Weights of a small mixture-of-experts language model, trained from scratch on English Wikipedia.
Size: 11 layers, width 224, vocabulary 32000, 34.7M parameters.
Training: a variant of Adam for the experts, 307M tokens, 9360 steps.
Below are experts of layer 6 (counted from 0) of a mixture-of-experts language model. Rows are named router (the router's row for the expert), gate (a neuron's input weights, with its number), up (a neuron's input weights, with its number), down (a neuron's output weights, with its number) and show model dimensions 0-223. Each number is 128 + 24 x the weight over its row's rms, rounded and kept within 0 to 255. Numbers have three digits each.
After each expert's rows: "raises" lists some tokens whose logits its average output raises strongly, later layers aside; "gets" lists some tokens that make up at least twice as much of what it gets as of all text. This comes from a sample of Wikipedia text that the model never trained on. Tokens count by the router's weight.

# expert 46
router:102140146111088097107120143141121150133144134097083086145135132136156136099103162121162118107099112144105113172152106101137120110104087134119075129117132154141154116097121165090152147134120115147108142145126134108139157150107143128215150122160109101109144129132116123125130104127113125080157113184124098141128129178066089103075088150125154157106145113130146134087104098117109119156148145109139146125168127127131115076099136110129134117142085124129104114149145127126140163088105136088131128172140158119133110085168146120143124111167172121119106094112151119135157127067136136104116106136102142131113141098133137128100161170118181124161150139175133125131123125122140106143160
gate2:137174150152150087125152156115137129104214161121125126120129144127089155127083137108164125112136101178128067080134141098149150097118116132161137123119135129155148122137150123139097129107125155102118117147157153129108128107135109153167138106159106100136138135139116124141099163136084133131144143162085132160108144087121153100174154142138122125098159140091121137148124111135111137107144167183100131142129128119109107130193113084131127136111080127125097130136095135174145130118170139154127134158089144101137132130130140095181119182164158099129130147108123157123098155128118099074130094141173121120121112127149114137149122119102125129147138131138169134168079154143150128152103
up2:160136156146146160107099145158102131155118108160090129170168133152140111101157147155084128141115144135113141164152113119105117150117135158115148147122134177112118119142115107077117082127124053154152115107114125114111097121146166130131140115099195136098172123115099153131166143120139095160118103076131103113111132133182152150119094139147162131147138108164117099157105120163152157110116100121133106134117123139157126170131109117133149090159151156106139085116093084072121103155146118088087168165145090137115099108114132110093107119102113140142110130149127095139127096112148146143151104128100114126132139060133093131128137124104140100118140154124125143142136134108135138092102
down2:101131145103126176155166103121093142122163114111148135114159131141120136116124129114107134119112122101129154123100168145146145178159146114134122092141110097141129134114130134157114146127136119120136137147152200131152141149116116118095084144139105148132153134133115120112114134130138170080109111117148109119132172137191119110160118157147119136138092128116119109135092130148130142189121110121047106125086135088124125132134122118160088167121163095138133143090154142152080047108088090100096120094131113121094157132092127108094158105150115105125154153148098110118081140132119149123130110157137139077119155105062133160119132103129139107162153116140135107110141140107141141109143
raises: " the", " other", " many", " a"
gets: " of", " in", " to", " for", " that", " on"

# expert 49
router:137125135087081095103103158158119153101135144097105113160121154141140136117082155149157121082126145171143138152116115096097102138148113161122093125081114153101176139147120132078148116145097093127080168145094147179112123115130126113136158121161108134116131094138127136154117090092116146109114153204159097148153097133095141122083133150122113136136117116114110115082156126139135130137141127108136109117149122157105091090134133137106090116100146112142151131137138141119090163109155134086122065125129136128114126080144104125161133106121170121087173101127122117133137108092150118123112092162101123126164118104151128122149118133110133148092149150176111124129138165168149095146148
gate2:107104104141161122116147093127128082155167128097080129138120124148126104137128157130113150139108124155111133121144090099152101147125126127121141103099124114121115145155112120082129120177129076120128125129117142137094126143116120126136141102153118140181149121143124113173050103146164118110144132138143095153146127139106133120167133144140122163136142106121153102141157085107115135095131155047120168122123129088134097115131159137099126137121117135119125131104149117074140096127128103168126107112117157082159085094172118150142094107103131125143141108115140115152134123145165141145113181112101143130170084116113106148108168191130137165134130125125141123109173152168135063153090
up2:120138103142137130099101114147128101131148095133081152112113109143122120135102169133102142138105153104142107121120115144118099119091191112111105103143081159139075146157101111108152157153183141127083127135190155145117130116152131112119105137107110093167127120158124099126087098148155119139135126137104141116161153119100115138134169108106108125141140118120148142122132127153128099120123179054116135124131181094104139099140093134115113117118087180158105123093175123089113108125106086103124119128126117096150106114132103136153118106115159124133143111121139135112110164133125107122139130106137151149144152153110130136094152168113141166145137111103190192147191102117159112145143
down2:146138127098132117091163111100134104138135102107100119116155108135141151134149132117133143131135113125137100127150110098146162161162097086120161100106128106133119116169144127156083083148124136107107101114136082143134130153125107135071168155138096143191140161114159106145119151187150138146095129117171114167155115116104105132150116122156061124111180117149093089119136118083089129123095122153082151149071115106132095154119115132134115127134148138125118198146176136117119127141161117174144100090114098122167117157106122123129173140109131162135144141120105099123119149139143175143120133104121147124127116132108134144138125121147114134102097096134142098113168142182151130138110
raises: "ed", ",", " ", ".", "N", " and"
gets: " ", " 1", " 0", " D", " A", " P"

# expert 20
router:093149186095137084107131177164131130124168160124120099160128146099141106109072195150118134097127124119175153123158090115105103127130083147133145098102153113129142117132125169088163125148155117144126167146104170180120124068124128117145133132164119121106135109152145137112112102069114120108091104165131128119119100136101085120120135153132161154167139090123152129090177091135116126151150119085112119147169120148131107093137137119114114107137119099108137137122132139130099122101157137102093106138157122123112109089154132154143121092118120116130137119136110100139148144123146120116101102165127137107160102121128179146122148137133130174130160180165113124095105163106153126145127
gate0:116126146152134109126136153166117144160116155132149125080116146155163127156103124140090099181151135147145160107114154170129109157143095069156133100142115079133149102140142158124162161163133171133115119143096098129147135163119118173139067120137136145145129102143168167166157137118114148093144154111153125126117142137154110086129141128160128154138148100138149146109147118099150129131093106158130113137136135112106137095127140088117125153091125144098096136136152196166079104118117139133108147111108160142116138138147162127117127136128108075116107140123145123105129148121154139175138079129149112140175166062148105117118145152113100104126157169141154101163132174111120138120150
up0:104171085100136156128102123134096066118116145149113129115124119145116116176149110089127107153111170149130110096083152143137144109124172114123091147116139116157117122134165139128157127095089153119126130128106150158162093131156103117141119134126130125159156137123112141141066088161111123144138096147104148156136136155136124129110125093153118119094077126145083138153069190136156123147123100135138122114117104135107121149134112133117114122170164098099118141180106099133074131154129150127140140156142131109118150131120135149099152095151121070119110117181103125129146083164128103111138152101077156156104182137139144124112122119121095104136126165127149123104160076134162142119140
down0:172148118123119117131128174184136164141119092109142112127091136131114091161114145146077144102147116146142100130138094128130124098135108087156157123094129126174090137108133112125163124117127170110130121134108139136148150124120164110133104112148157129153149158139132139170158095109133085097176066084146137118071154098133171154146112121152136130086117135134154105083162179132141176119132139126117141114144107126146152119124132126100141082138132173136135096104129120167106136091114110082151083110136143106148127117108124144105097177074106124112124084121116123159135157096158114096109103155127143118158154163116130131159130112138143115086157115096132129122132127157107084113142
raises: ",", ".", ":", " ", "in", " of"
gets: " |", ";", " 0", " L", " J", "S"

# expert 42
router:101172148118138070123116133143127140117175152110098138152160147135143118126086147118141135114107125110167151139150109079112089111144084146146166079116144135138154111143134150097150138141121121164127162144096183155109129114148139163160097124154124098108135106132077138140108111042106135099101126147125128115093104157084060131134125180124156118154109083142123119119158100120143138142136141084127120132144100182156124118128149097110111122141139130119149143124127163092101111081133134126119123129144128117113145105163125152158133109130158115128132098122089087135143130123126154117120132141123172136150109123120191158116140101154155176127154144177097141085117125114126144122124
gate1:137137151125156096143133115088154074149151135126104116072138097121101163111098145131100144157111138128149123159138146127115133112098130142118139104149100166141137139149161151147157139170143076173121151142111121159148145107163140114130115097171162143150136087133132143130126147110131130136166133138121084088143138182147138140116083171125183112165151145122170099152114135130132119137122186092126108118105141095090103123061103137096095173126155137140120131143146116126139164140144143139106122152150124099185095116163094109122102114123116148162125114077166145163125154133142123141145129132138140086111166104129102139122132138100094129140135111166118139086109137132180113155121
up1:125135116141116145149125152111076171132107144150112123151114155132133101153171112092163129095166131111118129103053127148141111138153103120100139181130158103118150131106133109148075117085087124112161056130110143092146119139098123136080127153092091116107146155094141151125146130159106122163090137118155158138141116100126158090121177061141108104116087105146119137147112120094137119145122109162144134112129095127144121149183128128129158104156109111115132117092129124119137131113113146154138149077100154162138163145086147128128151121117115085111129125111093114114164099130124142109121148117152155099133090148113137081117101130119182125143136102103101100137136133128084132123128
down1:116135149144108104123127165118119117129169173154134138149115116121107147122118107187149136157120144153115124081123132091069154138134141129144126122132131163140160159090115132091148115125157140102151135124129068069105139121102134106137133153168166128106126155138134131109105116163154113119126138143105140129122123107110158133135126100156114120113114127121116126106119082123121100161123127166119154059153098123122106125129129135152158145146149157148098134138085161102152137112073147121138124158156148158105174131140118139156093123153137094152168133157122158107104175134155201067116149131178134129142115108177121113141105124157137106120134140156077088145110096105101157121091
raises: " 6", " 5", " 4", " 2", " ", " 3"
gets: " |", ";", " ", " 0", " —", "---|---|---|---|"

# expert 48
router:100150181114144089124136125145097113136166147120129127158144155153154121116091150123121164124101132134158127136159099140132104095126107122143149093111137142127152145161154107109146140125157130138151178144093181155095134120091117127162107110169144101104170082125101116126134125048106129088111111135147140137124103157121107123137145115110184154153131066097110153129178074110126141140148137127128113121143128161136099109156147144087109124115121133115133127119160123109095137110149148110093131125118146097129117124192160128151100074106155140129146087141089117144148133079160112125090087151151154118158101101142123137130182132155166142118148130149086127112132156134117124149127
gate0:142113129155142136118099121116114109087143121113076107141139134136125133127120140131128163116111165137090098130126144124174157112116081097138098121102108177120145137100146123117102101143134124131138111092155148137117118143120150119189133133099140089110114107168123144101113145108156123115163146122136150133134134184132125068117101125092127121103144108140154144137132086153176113087140164134148129154147146113146182089122137100092106137125082166103108164111145140091147147098132135090155150135104110095132143148188129121108087094133130149143122141116112056119134071115138103116138079149122174160134157160162110115103125128111146154113127131143111144162178079148138135119151
up0:124144142128089107095129097142142154125120115182180131098108129145162118136126107128118105124145153106145162177132061110151090121132181161088153138140141101135131107123063133105174135112134120126115122137096144132147140169115118138087083169150071131175121143111117113099177059136116152138105140150101124139128117117108135128122176137147135150154159168142102109120139147125105136173141118120148158132126134144138097138116117125115164088146166108154174120138100111147136114134113128146100075106136137170132122109082136130127154142104129119129126123123147154152141141154166163127128149086140093116116098118131154089114147139108158095125134102103188131146112165116146124154145
down0:141097105102145136121108171125097133071127140164139118157081130124134113118097128105150144088128139154114148146094083101124147117098131090093119159121093140116081113146118160159159130105113170117128108112135110166125178155113115156201137122141139113114109132146149143096144128066129138151114159114152125163083157166122101121159124134130132135101117142147115122113117088161106152126129095149140142136130108114102159054168099169125116151159122161155107130122148148115099144107127137104147133105135116111109131111148128106168169103145115104186122109112128157113130152155174106104119152132159157142157154136130089124153142155099113152141169075130121133139121140144156101150144
raises: "\n", ".", " |", " (", " ", ";"
gets: " |", " 0", "th", ")", " 1", " 2"

# expert 8
router:107152147101114139113103142143107111126148133110139112134109132125121120103133160123120094080114108149123145107140103119145101102155058158157140097119169116113151133155137156121147129145123124130100146143127171135141119114093174099121153134135114125125119113101105163129119167090110093094106144129161084142090092117086115137083112183107121131110113084115099088115145117160130158136140113126142104149124125192164146061106132169098135141157141124149165126167141153124109147113120153106118126145127141132102152080143156131141121134157171103101157099115112137113163113092143150151106134133126123122173077151136137148164095133157173173142119165152144100104141135171091117106109
gate2:136100128144121149131167112102157081164165176124146129116072137104116092130121137084099098136049157109125143118177133127124151082100117119126160123116113091099129156139163147144138112126167143139137093091158133118155150105137118139128111117123100139103143138155127132132131121132132099142099129086112105093104101130138150186121155122121123073129150102131106160131123095126148111116147132093129095180139117128130115099126168163117110157116181129137141137130120109167116143112114124134158144119132133148112151069147133133095159162116114150196093090101112138141110163090106105136131094050127124158105154140097136120108136135161141156142104131133133124130161123135117158110123
up2:115117137133150149182093127160056072152168105111120118117096133156105113177118144096123159148133125140139086126164155158086158120121121145157170121120148072147115161116118106152106156097119141119130118135154102122121098135126140113132139153155158091143120118171114150089122144115129113119145141112149106126127108120131146148108155148116114106107143139084159074130137117113141110119149163120105108171113129138104161081135184095109110159126108126154108118128155125160125119082097142098129127101139151118107144155087119127128106096108189143090116089125140127152123123134106154166108087105114140141117097087101166105130153139133139153171108162142151135138143133167071125141117
down2:115163156128129133132162143174138102107133134149070129156133105131120150116141119116129140119136113113125154148106109178131134142114104110112139109120108069125112089129208155121128109123103136165087121061107134138083170172125153140102113140155134153111140116102147121152152124141113147142161154163119158106142103129117089115153167150153089131117128148142163144131125120132137124147086105152130159113101136114120097107109123053112118138099112160091142118160137135128141121114118125140084134122103136111117130137116112130100184174148145137172073132176114115073155132170153123126163131155132149112169172126100118109151099135127099104134148128135107154154121131086128117134087
raises: "s", "-", " and", ",", "/", " ("
gets: " ", "-", "\n", "'", "a", "S"

# expert 40
router:091157138135131066120123153157130113139168135086130157147145138140146127100076116119159121117101125138151135122178132114113142116115121138164142046143149145117170140169123109119155153146115114141126176143101148164105119121106122136150133142174136109107174103127091105126118118062131168104101104128128118147122106139130073128131118142125139163162121098128104134118157083134115121119125159140142123134127124161137145116158132136091067162140124135123172108145128118084116161137152140125114130116128137073098111102163156135157099105099144135083166078138095094123117161107166114140094118141130169141158122142123118136135182137134148147147158133173107126094118149148113092142133
gate2:089156107148111159155113110139146109087139165087109148108119128137093116105120126131171180127130120118142134113126138148133123121153136117129113105132129160083134156153127135124169158114136184171101094132139164139158120129121144153123170146135135135137132177099105178098148159137106149124146105147131110130113128127120143131137147097112119123143114134149141138076140161086152150154149142132186158171141152121106101099106112159145130151078114126125092087083181125178104139073099092118152146121082159146091136107088147103083092109126106145135109176117111118118165140111160148121091123112142132115143124136164117104139123169121122124132113122108076086117136152161142118147151
up2:169112092097148115096134125121088156139138093120105119124137127139160138166116130126089076133122118139134176140107108112167125132119101158128163149141135096152144120074099115091131095153107109111107127091131122105108140098139154116094118128095102123111104113110137138123105114127103096113143167136129125099135122128112138169115110133129139109072147132092145139173089124152123156145116099073081121114136142127147138131131095141082127113153086141117170151159093129115126107181137152155128165128152115154161117136143093127134167152151153103140145105095130132088104057117083135139157189139115126119108129106133184159102100112154153137102122141134161175125133107124092124096145
down2:137117128137105117102111137111112141170093104100123131118092156141146146145121105119156117135143180152142150152116147108127122148125125129113087113126125146085129134174121123134111105139127117127132121149126100167126153108145108106099109117109108140119094087116131185143158139109146138120132124172161101089141078124078113114135114173140102124092167106116078105081181113123139112171124096080089115123137137127113115102123125139112139112142197153166099152135184159117148107094110122196097125130111088127138143134148105124149150144131141154114122143106112141146070124103134149092119111134129114144109113138148121127183159122162134154134124171151082085108156137181126139114145
raises: "\n", " |", " ="
gets: " |", " 0", "N", " m", " km", " %"